{
  "n_layer": 8,
  "d_model": 320,
  "n_experts": 16,
  "experts_per_token": 2,
  "d_expert": 192,
  "d_shared_expert": 0,
  "activation": "swiglu",
  "moe_layers": [1, 3, 5, 7],
  "router_score": "softmax",
  "normalize_top_k": false,
  "routed_scale": 1.0,
  "balance_loss": 0.00212,
  "balance_bias": false,
  "init_std_router": 0.0105,
  "lr_router": 0.00139,
  "n_head": 10,
  "n_kv_head": 2,
  "head_dim": 32,
  "vocab_size": 8192,
  "norm": "rmsnorm",
  "norm_place": "pre",
  "norm_eps": 1e-06,
  "positions": "rope",
  "rope_base": 10000.0,
  "rope_fraction": 1.0,
  "qk_norm": true,
  "attn_scale": 0.177,
  "tie_embeddings": false,
  "parallel_block": false,
  "init": "trunc",
  "init_std_qkv": 0.014,
  "init_std_o": 0.0,
  "init_std_up": 0.014,
  "init_std_down": 0.0,
  "optimizer": "muon_variant",
  "lr": 0.00284,
  "lr_mult_o": 4.0,
  "lr_mult_down": 2.0,
  "beta1": 0.93,
  "lr_head": 0.00553,
  "grad_clip": 2.0,
  "warmup_steps": 50,
  "schedule": "wsd",
  "decay_fraction": 0.594,
  "decay_shape": "linear",
  "final_lr_fraction": 0.0,
  "batch_tokens": [131072, 262144, 393216],
  "seq_len": 768,
  "doc_mask": true,
  "z_loss": 1e-05,
  "train_tokens": 1430000000,
  "steps": 6074,
  "dataset": "wikipedia_en"
}
Below are experts of layer 5 (counted from 0) of a mixture-of-experts language model. Rows are named router (the router's row for the expert), gate (a neuron's input weights, with its number), up (a neuron's input weights, with its number), down (a neuron's output weights, with its number) and show model dimensions 0-79. Each number is 128 + 24 x the weight over its row's rms, rounded and kept within 0 to 255. Numbers have three digits each.
After each expert's rows: "mostly gets" lists some tokens that are sent to it at least half of the time; "raises" lists some tokens whose logits its average output raises strongly, later layers aside. This comes from a sample of Wikipedia text that the model never trained on.

# expert 15
router:117138103147153115150125139103095121151107168141128162118115097115138140133109153117105139121157119135144109110147131125109157129121118119122130134121133135157108106119162139161094153040105090131126163129124105143126130142146126107117132105
gate0:119115131130129119107165088115104161119104061123101148146138083109138133128079082110144162152133150140151155084096126101162147115152098074143112129151143124109067134110164128158091148163103163126131107121179154127151155117130107148087156120
up0:117097138121141130132099113116149090106129094166113125137085107141164152137121147145133133117115172124157111116129121159107120124127082118123087121090133134128110155161106124118120121083114124160078135124081133118163138158159118161145151143
down0:135141161140169155132155129133132127179143125118134115114102137177100162123093160159129160104142127135128129134195108126120127098161108133115149155120133175091122092109139103145150098112148083133119150140131123131121159124114133128156138123
gate1:144141096143116081166172122110111103112132121143125135126163113106101137084074096142110109132106136075114135103133178164182129100111154162142132095122127164128123180112125160137163135137085119084161144094120108096167118120134079168170124127
up1:122107090129112163133119151141118132093141116111162114107074146100113086093174122179129149134086126125131105091104109105168135116167106130132145130138124145150095106131132079119125128146183169153086126089149143118151156140130108133132107101
down1:131138130164130139131132165133115140115138115187134104115140119148103115157085121093104121093116153145119121117172130124145125143101160072156066104148140101141108129069124101100068150199128134102156165110140126111102156100135125186113110119
gate2:141149131138085160092145160140131177153130132120160127167075149169101144111151159129110123149128134113153153092096138133073124166162119125118103135098120116122110078121119102119125112110164120122092148122146132091086133103115113143109151116
up2:146126116157143150171111149105169134135141127127108098096102126157108122113148135124125160135101103085157121121092149155157121109098172125095118151142149124127130127101124138101079149089114146120149072112186116167081115146113100109148112160
down2:128131109102166079121140152105143118131149136156119124155150163159169152154107183087131179109193080089172089146142125120149144115125134112131121132180100052162124099069144143141150150142130127120159118145086168141126100131136125119161107161
gate3:152145124108094124108121110117074108146130165112086139101141136099184172160136147145070121160149101153108131121106143113082136096089106137141108154095135104130127107134123149131142146167068118161155123117110120127148129124115166116119119113
up3:114127119106087123153130134146115134153135091139130102165112095132117128160117068064128090087134116148116098138124155085134122105099136128101154134099111120173058128129135121143127121069114085091136137169102092176169110115110135171133160130
down3:183116101147139089102115118135124181151121150181101124118111130083107114168158145135096126129116109114130185108139121146156153112178101117077119122109103138136147116134147190127140091103125084114097127124130161120152127137130148167108091146
gate4:157139097120139074151146127124104101123143141163107132126102121147141162166098100131092114164157155137102140148140114150140112122130160135143113136090133114116128121156107113114147127162097111110118104099123137098139135120102158153193180073
up4:117136169105111117121132149140092125144115106158130110101143133096107095134131110137103117115157140136095158155117122147128156103162136120128113132138083103110123119134164090145138147193110117121106140089130154119160125105142105107103150152
down4:101078141126114115145149152126168089127120154156147128131152125083122159097143091112138100149133136136155128127122084101109152121110144131153102126170182143124127109152125098097121117071135181093093108101146121100120132142159123118157117176
gate5:145120141131138133117143104132121101153142153131101141097095109163102119148117131113126117110151140104091148132117140108115181131129138124124080163108117107164135151189115106188178132169119112114156152142122155148152112172132134151124183134
up5:117093142137165086079147114120129102184131082123123068135149124102151115121150126105131139102098128108117163124135098123146136174142128160116111139102108139120107136114125130146155103143124126151117111164141122115160127118123138153116136071
down5:081132156155131101129131167131102146097144182124123123111137170098143155130159116109108112112126124106139135135143143135160086166145110113161108102148147130143132141132123118120115143106131124104134138133120122131133134135108152070134108147
gate6:096153108141150098096114130155086133095142101150143102131098152085090122142127120115142120129129115160094120115161117060098120107112106112138154086082115179132123102117113168146160123121117099113115130149097142155099171148142106172119133159
up6:158144127125088134097131136147103106116109105142147116186116129148102124163159162118089121110093133139134182130150163115130099135099114133141136149137157129098134103138135166121136165090145122152110157123098130106121175111114123147125098135
down6:128119116115104132129137162135121121153123131120131163124085101123147165095152139141164095137110156171108150135103139107185123119074125146125126124094104158128118135078145130131164181142127138119127138083148108103092128118155140155129151137
gate7:148118146121168126072118156132124171150108101117136150107114156072142157131132135129094190116117140175091120102112115139175156142172100094089148163132116122143102157159104103135160120091166164141144140156113082117138183168128124117102097138
up7:109140166125142136149116133171127103130169144127149087109131088082113187162158122107136124136091157109105156164103122127131117100150114137126158078171165148149122126106133130119145145151182165124131151163138110174091142178064119106142124124
down7:115156167110121093160121123167122081110126149167138123096137121134159152122134134151169129142097131112164145100134125123108147088107113096137123138111120142161119127123136121124121142152126146139142126146123099143155165148123168144132138122
mostly gets: " b", " re", " st", " r", " con", " sh"
raises: "an", "ano", "at", "are", "ag", "att"

# expert 9
router:132087084096126107113105108171113129121130091138150117170102137150098113087150119141139110126102126172142144118134095123125145152088117150105102141129148139106115154124093108101107132131133118120103117119168100090129164119144126130138128098
gate0:124129129124105119143138110140098097185124137134153132158116148131189140097155183128125132155142138094099103117133112133104110135152128156147120124133139149119158171115177136126090089127119121155124122090117107139109149142113132127139160126
up0:124142126114162152137089138111186118131149073104146171142110087096136130162115081094104145126130145118103127120129107144106137105124120154133105190142107137098107151151091160150166149089139139111132104131115136143107120110089125140161158109
down0:115159134176120100094127113112101128138126126131102107107115128142112106104102147178135124113153083125125113131125114109172113119134131132147082137108164156180111163112108141165102126084122158120101153129124135129142099134141150130087154130
gate1:135173088176148126115173121146117109100145119140135093084130061133126119123139158144117148118132130134125122098119067165121120112102121159133167134095126121116111106145069152165152141154078136124152134128161131111121130081116154089092112126
up1:108133124121130132137161130132063127131127166158145103112104112125117146092095096158120108138138111126146107157124155140104105111171100127103111162125123147195083168106137125134097123111128139167129126101090114169117160145114105129147153148
down1:141181152085094126132135103115109136126125132133157117136133117142084142121120142132096114147137110176091165106138151153151148114108152116145118162105145096144142122151133117161150096181140158099152130142140151111093114085140155101090118130
gate2:130181133159111089138166127122098133123129126132121152146087129137166144116125127132150179113104133134130092143142119102112154116090142129110147131158142133111160100144098124155125111108131151134111151102095166106085140059145103139150126122
up2:120092091142079102135115132138110130082120125116130165151089169148124126116151135151107144120115135106117156110113123109134166154125145145121115128113152149130132120137111136130193139179132131169156152138118168124176123129163114116114084125
down2:099146111127174146103152121103109137146120141112122105148128157106083121145119137138134123145126111111106132203102161161129152112142134148106088135144105113113153114186111120110157155103133178165142145147152164117176127170098123104076141100
gate3:154129156112151125129083100121156093140152151109128105108167106134132113096158129149130141121104124125110123080100119186117167113104109135132110108122137160124131111133123112128173128109143130124171103158136088092123120123135128123141137157
up3:130092152136078112135121083149097131091162138171124145116177134126156092091161207108096095125108099174153108097117121128167106132123083111102123161182109120126094112091192151139154163136111119167135131117117122100141110119146148108128158125
down3:111126123153111089164110137165131088172114122120127092118134129095135105115160141143157130128157148117142112135120153125149140151141150129153180130143135112126110095135118126114156108111126142141130116094142100150118133132150139155135115148
gate4:092116112173128152121119134149121146146150140122157128099127157148173120136140154131096102099142191103100128128121133177096102087162131177091136099107144139105096122135102092132161120144079100114127113121153090123115088093115141138123116093
up4:148137092112142127140190133129135114134105148168132169154143134128123126150128146126128121109145101076127134142136141140130099114146134118122117162134119127092183140116123141118110109141100157152126126107127131094140130115124080167172114127
down4:123129116154120135153162102144113143121147180112128116102130105086127092114141141120089137153140168164127128147131146111097109159143155153123151125117106105138116134093102115160175139222114139127119122106177124146112169142145198138137168124
gate5:094111141128114085146142100105097129135099103121118164154134115139117148122099121124142124177084099122106160141128102159146100128092114112114138131127150070156102104133142123145129114129148143134156145157145135140087131102140110094130123120
up5:100113153176143156148113109138155152163136090127109108100102128128130104138146143055086134127117118152147098131159111125100085136159142080136099101112093146131178106110161122118099121119109166118124087159121136086141159141110119098113094102
down5:095093130129149108152155155127153094105093160150135180110134149110139108113141126127091139107141108104129157120115153114138121126121125126120158075111134143135132150138144159096143165107071091123142148153072128113148153156121102103103095104
gate6:168103136156103135134125153133118148184094164131138115071165095147116142133151119131133144119156155104174138126124092157107110086140151152111132136138160152114121143132134163142127113138115148163126117153086138087121112140109127193148094165
up6:154159115109103108113126083111127126089123128147145144131149153130084111127094180119166127154125103141126151134119096117127101120089083153113133147101129080135130157162117108119120149134128169077125190129130128167127132126137084105076129122
down6:123170099125119150147144119152129107111151153141098137176120134156095160130131157151112128088121135126130119156085108106129161118126141126130156128121126086118142115142145122097095137076115103181095124150165103135154100122137132118125135162
gate7:133119096158148096129140126123119131127107144104144079142134132142123130129151124114108131118146118154145143122120147139127156126126153164136120124097143167139079139144160110115142135097123123161119134128114107128098109147127134157130124175
up7:094160121113151120136136150121131101125107135104161107159130136128130135154149121156125106159109137137125128098103134169155116087147109126157158145124113077136110168159139108133182132108149114139119096124127138109122143139161162119132104118
down7:185097122120123178106125120108081155120124087101139126148134151092078080127091122160103075124107139101137115154131153161161182131096164114121097191105085142130077119112120107150102114072184120097107092127101131167136137088164164130139133088
mostly gets: "°N", "″W", "″N", " JPL", " MPC", " •"
raises: ":", " ", " the", "(s", " :"

# expert 13
router:119138150134127136127170134130102157163095135168101107088146132129112124130163152136142145125108107116079144132084119149164135123150112075144138165087165114098128140099151157114153114118101120086172084149093156137087084117138141147051161128
gate0:168122140094106126133160132162151133129112119107148142157178119094145075147105129193115104129116103107151139134140116104133142141114103101140158130147146102118160118102141180138156125071134146149108112136125138114133079147069127158163109193
up0:104125118136110124136121110136158128157109166105121122162125186103132151126157111123113206055132134136134134088139138102115116127148132144165130119157095165088117139112193133140121099144095100130167155129129128127097149170113153116149115132
down0:158082150135123133137087112108133143127149139136091143097139163152120136142091121139080131154123153108103148078132129119094102117128144135135111141184092172151129097094140156172185158116140115142072098107136083130152125116126126139123133166
gate1:118112131108150134110098131112089131129125114108105178110097142150114144102133092122116147117141130176128141161118119152103121136098133182126128123130150124120087129111121139132159139108103093153101096158110098151100123132168177146117148127
up1:130100108146166064129116115127132103131150137173126146164154148156109094141147096136094150153099165118152115152119106132187155120118170174137129163129160128143093127186152155108128111113094127123144120105113159152149174155098160122134105129
down1:126169111098129143182091136125121131126153109134132156133099121131163147168118133130105119121138136107111151120125129091128152105153163099137161119142123106109133125123127146115158151168117108134151101157127141166152128152184132154134119125
gate2:126128073148130124159127100128144115113086149134142125135085128151118070099112166134146152149119121132144142159104134156144127156160132123105108149104147115140160113115106122126136110112092120156099109129152142120113185144134135134156150091
up2:126129134102114136078168103128130112112124153130113121116099122118145167182180123108118143147142144127166113144180151132120082085155146121092125100128137102119167155092082086133161102164176134119177143169113104135157089142130129136147091135
down2:116137108139154102150133135142110119144149189127146130125116094124152148103120143138092184104070121126105150151170153067123121116159130118090160124141104167123114119124171142128132134159190090082079093118117121159128128126111124078137136102
gate3:131114162112133131102120169160111099094121118136125120154116145123149132152143148122118125149099121131145143133141104127093133133160160142111109083122161137099131060128126124115150066105129126117144089121130132105164108099134137140143137168
up3:120168106089134123115117131161170129132137163126146121146159125141155125137124141131119146166100146183116110106109098147105162143130130102155110121164124113125132131138156087123144160127173102166141143173134118127106081105143162080106177128
down3:148143178126134141135111142117115112143063134088120157150120125120133090146094165149133131156120132163107127125085127122120159118125103120140115164114115101117144116092145116120160056113108109117134088171137113093175123085112130120160126168
gate4:124130115129161156120118095142113174125107124118102115150118121103157139119148150130124141110110104125119119124127159096168125094125109142134083162153142116119117095081117138079170139105155153104148111136143174111098167063123069110181139094
up4:105133088126129086171102165090156140122130113110173135110128129111109111110118126107154121137122097125131115115139116094091111129123160110087106100110153151140100097104100143181162159148151129104127162125132103130154140155182130116147133082
down4:146117129102121141115162123150125095109133176128144122142097138133144138159136156125155109145152126139097107097073130154150158127106122117097114133133137098116118105120104149123126107132098166146068193168138165119139155130073141104110104133
gate5:119138135072134100152118120170130107135089110123128112179144118126144123153164097103145135100170080145090092138113100130135096135156147102121115135168134133132101149135090151104123152126118083134116138110169108137105129169155163147181129150
up5:123116121166117092151163135131152140161141148124138156158115173130118112099138128147124152147128123129132132112103152109120144125122168097121156106154152149142135143084147119149047120109123105088150117124112135148145095120139180162142095121
down5:118125127087153123120104167077116145157112116128115123168112116152096160129155137127072145109126106117070143125175132131147120173090128139108116157135159150125144118136140156121104151134164138130123102101135143099099116135091108132131139157
gate6:127103135176134097117132107159127158092118102152133131127105152164101108107113129114175132117132146100173134125104149092116069097100133107132073179129185109156148129142084111085102165119139136162112134178154131136134112132073085082137118148
up6:123109118148176178142133127099135112104124132142125082102141129116070176107106119118212145141144134124144102097117099205053143131112079102094127140111077132146116125108132142149146078134138099088083084124101143097152134113062117143126110172
down6:172106122137099139132152101127130162120168144107110157118158112121132151141127086119111104130108158114188121111118144105124150121138135119152105065109086118095141110122102132150104098126112126093146134131127104146094135152097159160149131120
gate7:136117129141114110088139122121135175147169135157122114129165121156142139130116173100133144156123105143137145118103092099110129173146126147144083128138097138134115120136127112121104091132141085079099118120127075098106123133129113139139144132
up7:109124122123144125121098123116119106084093139146106143132104095114121136106078121129109142097104152136116174144103118159087132104123106079172119111141123145142119149160113133124118118178127109118154123126144120148147092118124111165152144107
down7:129132168132119109141125122143121181121106099153141138070147161124139101148145117128092166126131165100107134140139155158100123104148093106117098182091123133124177163123143131117183137176150185155130131138127140118118132145113141131135094163
mostly gets: " three", " years", " University", " two", " year", " one"
raises: ",", " and", ";", ".", " of", ".\n\n"

# expert 0
router:105142163151107111092123096129143129133136105130130152153110151134125161153116106130113138115151171124112130124100114078113125144067122109147121128160151132130112153139120176132113109124129176107138123138109172125159151148112157140105160131
gate0:127129125096124118135137126113144140115102112145159102138127102121153147150119138173122091134138152143164142094162125105121137186120096143117069092140123154119146141095103142084113039095137093147093096098132113098141140100104131115150085111
up0:127139112111157122162167102111109132120124133147157144159121133105125123180160122151148159087111107153108134155171100160110110140074107119143157096115123108151175120125089129119166097170138164135106144143121139137146122121100129136138090079
down0:148143135120151160129125135142137134104134124114146128132168176115161093087108156106137126113193104134114101117143113131139117164105113113129172115121132121100119141107182143089114147114172137109110113118124106122149108150165134133107116127
gate1:124146131117156138124141134146107138133125151125113098120076151127088116137097115148142151144098100129158132151144115143109102150139134118140123093108143110129105107147108145078125152164110083149099132112153160152153139124117098162123137093
up1:133145132143115118117104117140105089109100102126142091150155135115143124107131136114159162149137152135144146174132136085161152190164118183158142132114155090101146109147135135103115144112111109130099149141144149153093114092134095100072138122
down1:132163114089173175155149134152084100101134091142145067141135140102163140140134120141148142104181138117116162132119128139115118155137103126132140134155137099128160161151116153102142124136126143120087118137132136161122094157142153117130147137
gate2:072142147133125129092145066166202142078144142137142132130132171137175130122114144085163106124134142117095126145159109104125104117113124131138135095162120134103155133107126123164171160110107100158126093103108122157120086147111165158133097133
up2:160105127084133144106132121127134092113110148088125140134145118134127146169167125129114152109141130148117177123130111126124186138122112136155133143170056128118126110132138078130103165133130082161132165157063134202113161165112136145104140093
down2:157151147136160085125131128116105129111148125104117099116107125127114115125111130114180117132119144133099173113124135135150103159172124114147153147185102095137139131077101135150089136165137112139124104131122167130144124130125138137112123153
gate3:146152136128063138074155104162150117136142144140121141116144139151152122102144118093163131112122091100131068146159119148115131153099148121133143142129132120171172138153156120120143147120083110126113113148139134144125154135107158083148129166
up3:102150105141115174154126140137102093139113132150121121163097103093141149123138125124142141140132090133131118118120121135133142120140116154121151125133143108117157156151116113123134105099102116141090129140159072093174144131094132138163111132
down3:102118086137167141136129109165110120112135143130103112156177135133124154120102150156126154143114172110159131134142148151115115111142115089131129174127082098135174136130149127106131118128142136121093128134133150133105098118104161119140149124
gate4:136123146076144131109067161122113144117102167112137108116154128164119147184106157128103113126186115096127159138133131169171104168108104160089111112135112114116098090155143088105097160105090133114124103164100145106136133153119150163117142111
up4:142153155091136136126113160158084133112121113131133160164133105091153121152161191102083121147152139107117114129102102120116187162135100141168135164114114131170136124150175150099083141111153185138141090134114114139130097108184120087120151158
down4:095121110103083109156125130120158109136085146117184127153128100064128130150103123136128143088101136147114086101136125049127087071108108104154163102113140129153077120099099089129124126147091104132141129144151166138130130165160146141076139103
gate5:096118149117124112102131117152117152123164141131135108139117146166103099152179132106139145150159120147121151147109087100154106123121157138143101084148142092167111154100117161129116117152156124124153150069109116102113127164052124137117163139
up5:102127123124122096129116126152126110132123115113130104164145134108095104136129152111149130135129101135089128154125152167168148124109159135112120118128144133119102149125112151150137114118105066113126155153141114137153126109110111125112125153
down5:129109108150124126128099152137138150148123099096098144155146148132158154096137090114163123143117154096183103084131136171131095142151121124118139104115090116076158135102156144099129183139160114135141139109105146103150116135142143120109084139
gate6:178092073099116087154137127144169124120138127140109192120112132095109141172143169146106143140099100122123154162142114159139112113157103125149177163146129127160139130128100139139135095166118146175143102118181131145140154117155133122147083155
up6:154136153110149147116100094109145086149172176150110134091154058147142107120121119129131141136122094136089165101123111086128125099189151134104141140155105122111121164084094122152094118102179102116149144128113119099141164163103134110121131143
down6:133132090111117112109119141140122125117153136127114114115117157160091118122160100157152131147119169149117150133089149089153088139130106125118117146100124136184141166091099128150151087155100081119113118139164105139183116117121123188155119090
gate7:147148116138129122142086162143115101123130119120060117141117121125108142107118150175110108134137108154148112152133123164149150141109157132024151103121107101090121163108097083148185094192091095113108140150130151121169128104119156114123147133
up7:147114170096091113132141133115120096138098131128142120134131146129120157118135128100130135138112108190141128124136129109151121103129138147136147160100119170111099145119157103159140115086144124188118159108128153114082092142141127154109152116
down7:126083176139147110128145159088117130122142154134119128155101126117117114130124164115154158146129116104092092152093115173126120142148156153137139113132101085124126116134125099147201091118128127175086122150101151134085156135160131107148135116
mostly gets: " John", " William", " David", " James", "ton", " Richard"
raises: "ian", "ia", "ka", "kin"

# expert 2
router:082144124144109142105165096085108101158116142116103135126126134152137100158153121129098152129134134129108147118109080125138122133112069102132118185110187112100130172095155140140136133085146110084169137138159125116109130142142113159059145141
gate0:115097144145156164140152158138081102098132152129104151109145121096172122095120060106163145161134168108064165103122110154145098131126144079131099144142127082166139115133148096119115150147131143080100153157098084124114141114139125096134148141
up0:083165149197165146086097142134126113117167126170133118157140133165132152158115110157137151102187158109123146116074165112120130143131132143160114099130166157130117106130102158112111109142125136166072125126156108164092167120093126094105164107
down0:098128127146138161102142100137120123137112117116117159105098081086132081118119150147138102175128143092121126147118130104139131091154088148157100120134118108109128182166143126169142118136117120101136114125114122145093131128142160086152143192
gate1:153127122120151150123142129062130096106117119131114139140145130127162140111133129136120134141110121161080153103158140134117127111158142121136141140147076089168137112121125147155157186172113116137145100105119080119109126154146163134105126145
up1:107123159124094132112154150143117131115172163118077136109108101131142198101146106099115140114120165132122142110174154142121110167123122105076131150144137143135120149119145133099126161131084149153096157114164119093142154113073098132117112087
down1:072092135098143106161106163136088144129163104174124151149130109105163113110113110155156121117146094153136132133149135139129121122104142108113099123106171121092150110116083147131087104117125143085110128097141102145053158149147087139125168113
gate2:155117090125109118132145159131132176098121119147168099172124108152117090133113183154144152127119151123120136117121115138131140102118140133140149127088194147123131090116119137113143111132092155163140168139131112101104131118107154153115164168
up2:138117141102118134149113131153143105125143144158129119101115123160109121132174104109105106145118089123143123150122132142083122107131140128133122131105131136118129149121125101111086107126193158179128141135133126130067120087126097093095144112
down2:091105116124119103168114149139144114154147129125077127137099090157151171132130086102142119130154137128113154136144168122155155156156114112142122128126142110119094134101132131121152147083142122152103192109126126183133121154157100124079151124
gate3:155137117108109129118094132090090121174130134129119122118170148141122123150124095166118117099121108124122123170102145101159128146120134143113077142135178136135155158096152086068155137105157163124149121098143107147154108081089086156137145106
up3:115164104091155173132118182110100142087127151156132142117124185104117090137110066138136117132162139146115118147107131123107131111127113098153110083120174093112128127175141128126118101144180177144124137083097112151132132123127123147147125118
down3:143132112124118160121073144129117124117132123082124121163135099117144132143085160106123178156157127131107127176123124111148114123109146124144140116159116155104119129116148124116112120172152118142135144119088121122141119149122173157149119108
gate4:135159153095126117147096116133170147119145130116132127116111136159161137140121083110119106095161132111111123145099108087130170132123087141138130108123118111157146094159109084131142152138140163176138120139118125128145130158117134111164146109
up4:122136129091118148137093107158138093102116139120105109144115107131080093144070063092090102149126119097134091095139114154133148145131142104155115095131174184137089141100128140123144112127113115112114093112138123179126088113120112106119107080
down4:148111080146147153154120145075108135120121108115147138101119116140140111150153149116066141096126149103100138120104123154106092138094090114101159122071105114134140108149126148070136085118146136134114134091102119136128147155127151112077169144
gate5:111109123177110119141119095110131118107111127135152153172119118127129173143127156130120143111096155130100130098128157126118156158147121133094132107105138165126107101124157092128164069132082117124108135104108139155147125124123149155118122150
up5:145158151134111144135110130142183153116130119170141139150149104146073119122122123126158110161133125159131128135140130178123152156120082095106105091089186115124122167116075093139095154114153164103135124143125147112118100121117051093112127109
down5:155100123157137113162146127090103115101117115174128147134150121112124132122115102133162113115153131111141126135145111125114121065139168099122140112121136175130129151110137137156105106123122114116140133135139105158104139141094129127093120116
gate6:107118108097121161151176115099067122106154151123131149138177146125154138126092131121143139101069133149142133093138124086112096085127075107147135161162122114127093098099207117166154140110103144128127133170109128111140106142148107099122103135
up6:109166139137073105136120134114109131138167139078111126175072102111124125127078144106146120111143133141118138145139114103118159145177134090101070117121170146114180152128136113093118171110117126108096131164129103142135120121115098103169093093
down6:151077103128169147142159136168114145151139103155131162132133142151127100101163183116150106152151127137130128075148144150101099143125124105157146118138134109144151089105142173124125141082176151115134116196095122146118112111153128103119106140
gate7:167143122128121138136148116139117165114129147119131188174180149135126157085123134144148128109125177155102118129097135182114148161169145128145105111086123115104123139145127091104131132139127146167106083180126140115092114157133116068144147130
up7:135149109133106143108149146152145113104104147081133125142163131081101140113125147129162118095145154160111164170136152173140104142127107144121147153101140152133154088158153173139095161142100155101105119131115123164092088139080130107142149126
down7:130137143149161134077161130105111094147091121111096170118112156183144135129112115110145123134139158121115106127087108150153136123164132151124118100137103114158117147056142138123106147121127097150102156162120144118105151104153118105139107138
mostly gets: "ations", "ors", " film", " series", " Air", " number"
raises: " of", " and", " in", "\n"

# expert 1
router:099094083152117125105119090134154143110100157175140120091130153165115138161127114137113101124190141128157107147122144137143141152099115171107141104128138149177108104107128143106103153098108136136137126136116148141152125131147115155085133122
gate43:136130177106157113149145146133144113119116110112113115158130153076101133125125158113137101173144102162170161131156115144105101135133174144109125118123129144147154109089137113136146139116154112124118109156116159159153121089090128150110124079
up43:120123163109165149182108169176136126139101156144144129125075156186150133138122112156138098134125106135131131180096116122140147109150107173107117143099149142142108139125102145151155117141107120148118105148130165109094157127165108142125110124
down43:148160144142139126129098111108128123071130117154130157118132111147148137134118109147125173096138099141112055110101149096121161138148122140131144128131120114092118187123140118125117153135130169127180160086096152122134162147173121144121149141
gate44:120157135129117135136111136101153131136135113174139122119155140117153155144148145143093110115143134109132129119151122145123170146110096100145106121131127098157152123119147115103146113187125130136093142112102133133129094119142111103136163141
up44:114140124159101136110118135095136132146104149173124109117124080167122084094120111177120136122125126089109117117159150118151119153111119140127112081112128142148122083108074104155129130167101145126081160095146120129131083107148125124142137148
down44:154134092110134114122108117148124126133144157149113125094164124129147125125156137164115120075141132119116144071194126078141092157107146141118134142081104122126149112101108107115106108111155110125178172142108123137140083128137101165134126128
gate45:186138148132129134139152120100161099102157118119124106104136165100121099164104122105122130097135136135140177153152097081113161133110155141095172171106133127143131098150133119110116108144106144159163122102082118143130141144116135114130137121
up45:088083151120142153123151094112144127145145099123149113125139127165160130144166111120171122129107087076150113190105144115142150174136128098143139105109059170119142141152129088141092123076145144115144120086136142158159146074114127132139154099
down45:132160126108094135091085159144130159141079148137098156098151163111118158131133123155131135110115144117103113109139153145174112089098124128098113153109123132156142129140136111100146119147159114150149138123138106108138092131137167158159096109
gate46:098109143124139111117105104120113113139143106109159141128142119114154122126112146105116168095153162122095115143147088153120127127159140108138127143079136158123159130132133090102185149162124136092176127138088162130128094124118146125136098081
up46:143152140113110097144138107158118156099145126123126143127123097102181113129154109125154094143143158169137136059147127107136096093149148140097149092109130178091126138116173178093130127101146132102120115113126134176143162124149125125110111110
down46:157163152164176099161115116072183159116108124140137172136097144108118127100178102138168124179135112164160144094126128121092109083147078116147145126126133159137155144101167115118159139163139130144117112125152143151124126121112126125118142132
gate47:118148106116122140137132126120127139131103132099112138122146125095131139150124150149094082167171123140157146114166138148119111111089148156094128133113151147159105155158135114127141139102133141101127149133178137127085146143152143129109111195
up47:128124130155151116083106126118160106112167152111154129143128117129159141133151139106139153094121111110125154098120123110141127153138088107141131145125134148072125122134146159113145138197101092120134093114140121113135133131156164108137106131
down47:164131113159131158123126145109132096129108130150127116132136141093106139141108109158153135098139146102128154113126168187148161129104174164122094111115111134127124113119113135131092149134130155092129139160129106136117111120126181112120174090
gate48:120118154138132116138147114160125166119113160113140114126118127143142150128166139189139122130120124112128118119100093163063150118151100126084103100159109150123105124186173144154129117132092118129114149102111111168166147120149126148071117193
up48:135155120126118105155102152163124103073119097135147101136121080111144146127126179134126090103099077143161114173172159100137131157160096151109130135101096117162107168162103140142151177152119130157148124146142139099122126110122176141100141153
down48:115102164156101086094105123134141142103130101174097136146115122106105150137081110174138140131109096097102106114165140117155123124102113149140157109138104118144118112184146099104120152143126114121145139143154130109082153090116158101090118117
gate49:140140142141140117145137138116097054115130115102126162158141123082102106118104141099123127132046160088129156167129143112132174113120114116131121152118138121101133124165081144072205149112109160130127142133107133158102118135132140097125146082
up49:128094133120137138132093122153075097100145154145049138138152122097125137184087143100134080133121099136156121114091139121139119102135122156162117136121119140139205163149142131110157114108124079105145112162126073122111159115137125112141101116
down49:128062113135111151129162101068156148163143173134135101137121112102114102120134127112145147117132103129139088125115121144112096154083121121119148161118113116129145159095116140124147164125122097101108116157136130138140153127157160144101088144
gate50:152171137143143126151118128088137170139136151057139146117104075145132137118101132159122159124111128200143112115113159122123145109132125154167083122096160105092119139143140112142118139128124117132104149129117100114166111128111134147149124120
up50:111155166127094174102158148131034123193140139130132096105128132140148130152125136122118122150126139122125120135129163148103084154168090131131115167119109137110123171152105092132153090155114120142121143110141129143064132136087133161127141160
down50:109113143156137138122157103134143127106137130155114091139175086121171136150168151139151117145196103119101080133111117096129105122138104135116145145122080099124143115132161086121137150109125193105113132153131163125126147170154099095069112154
mostly gets: " he", " He", " She", " It", " she", " pro"
raises: " was", " and", " is", "-", "/"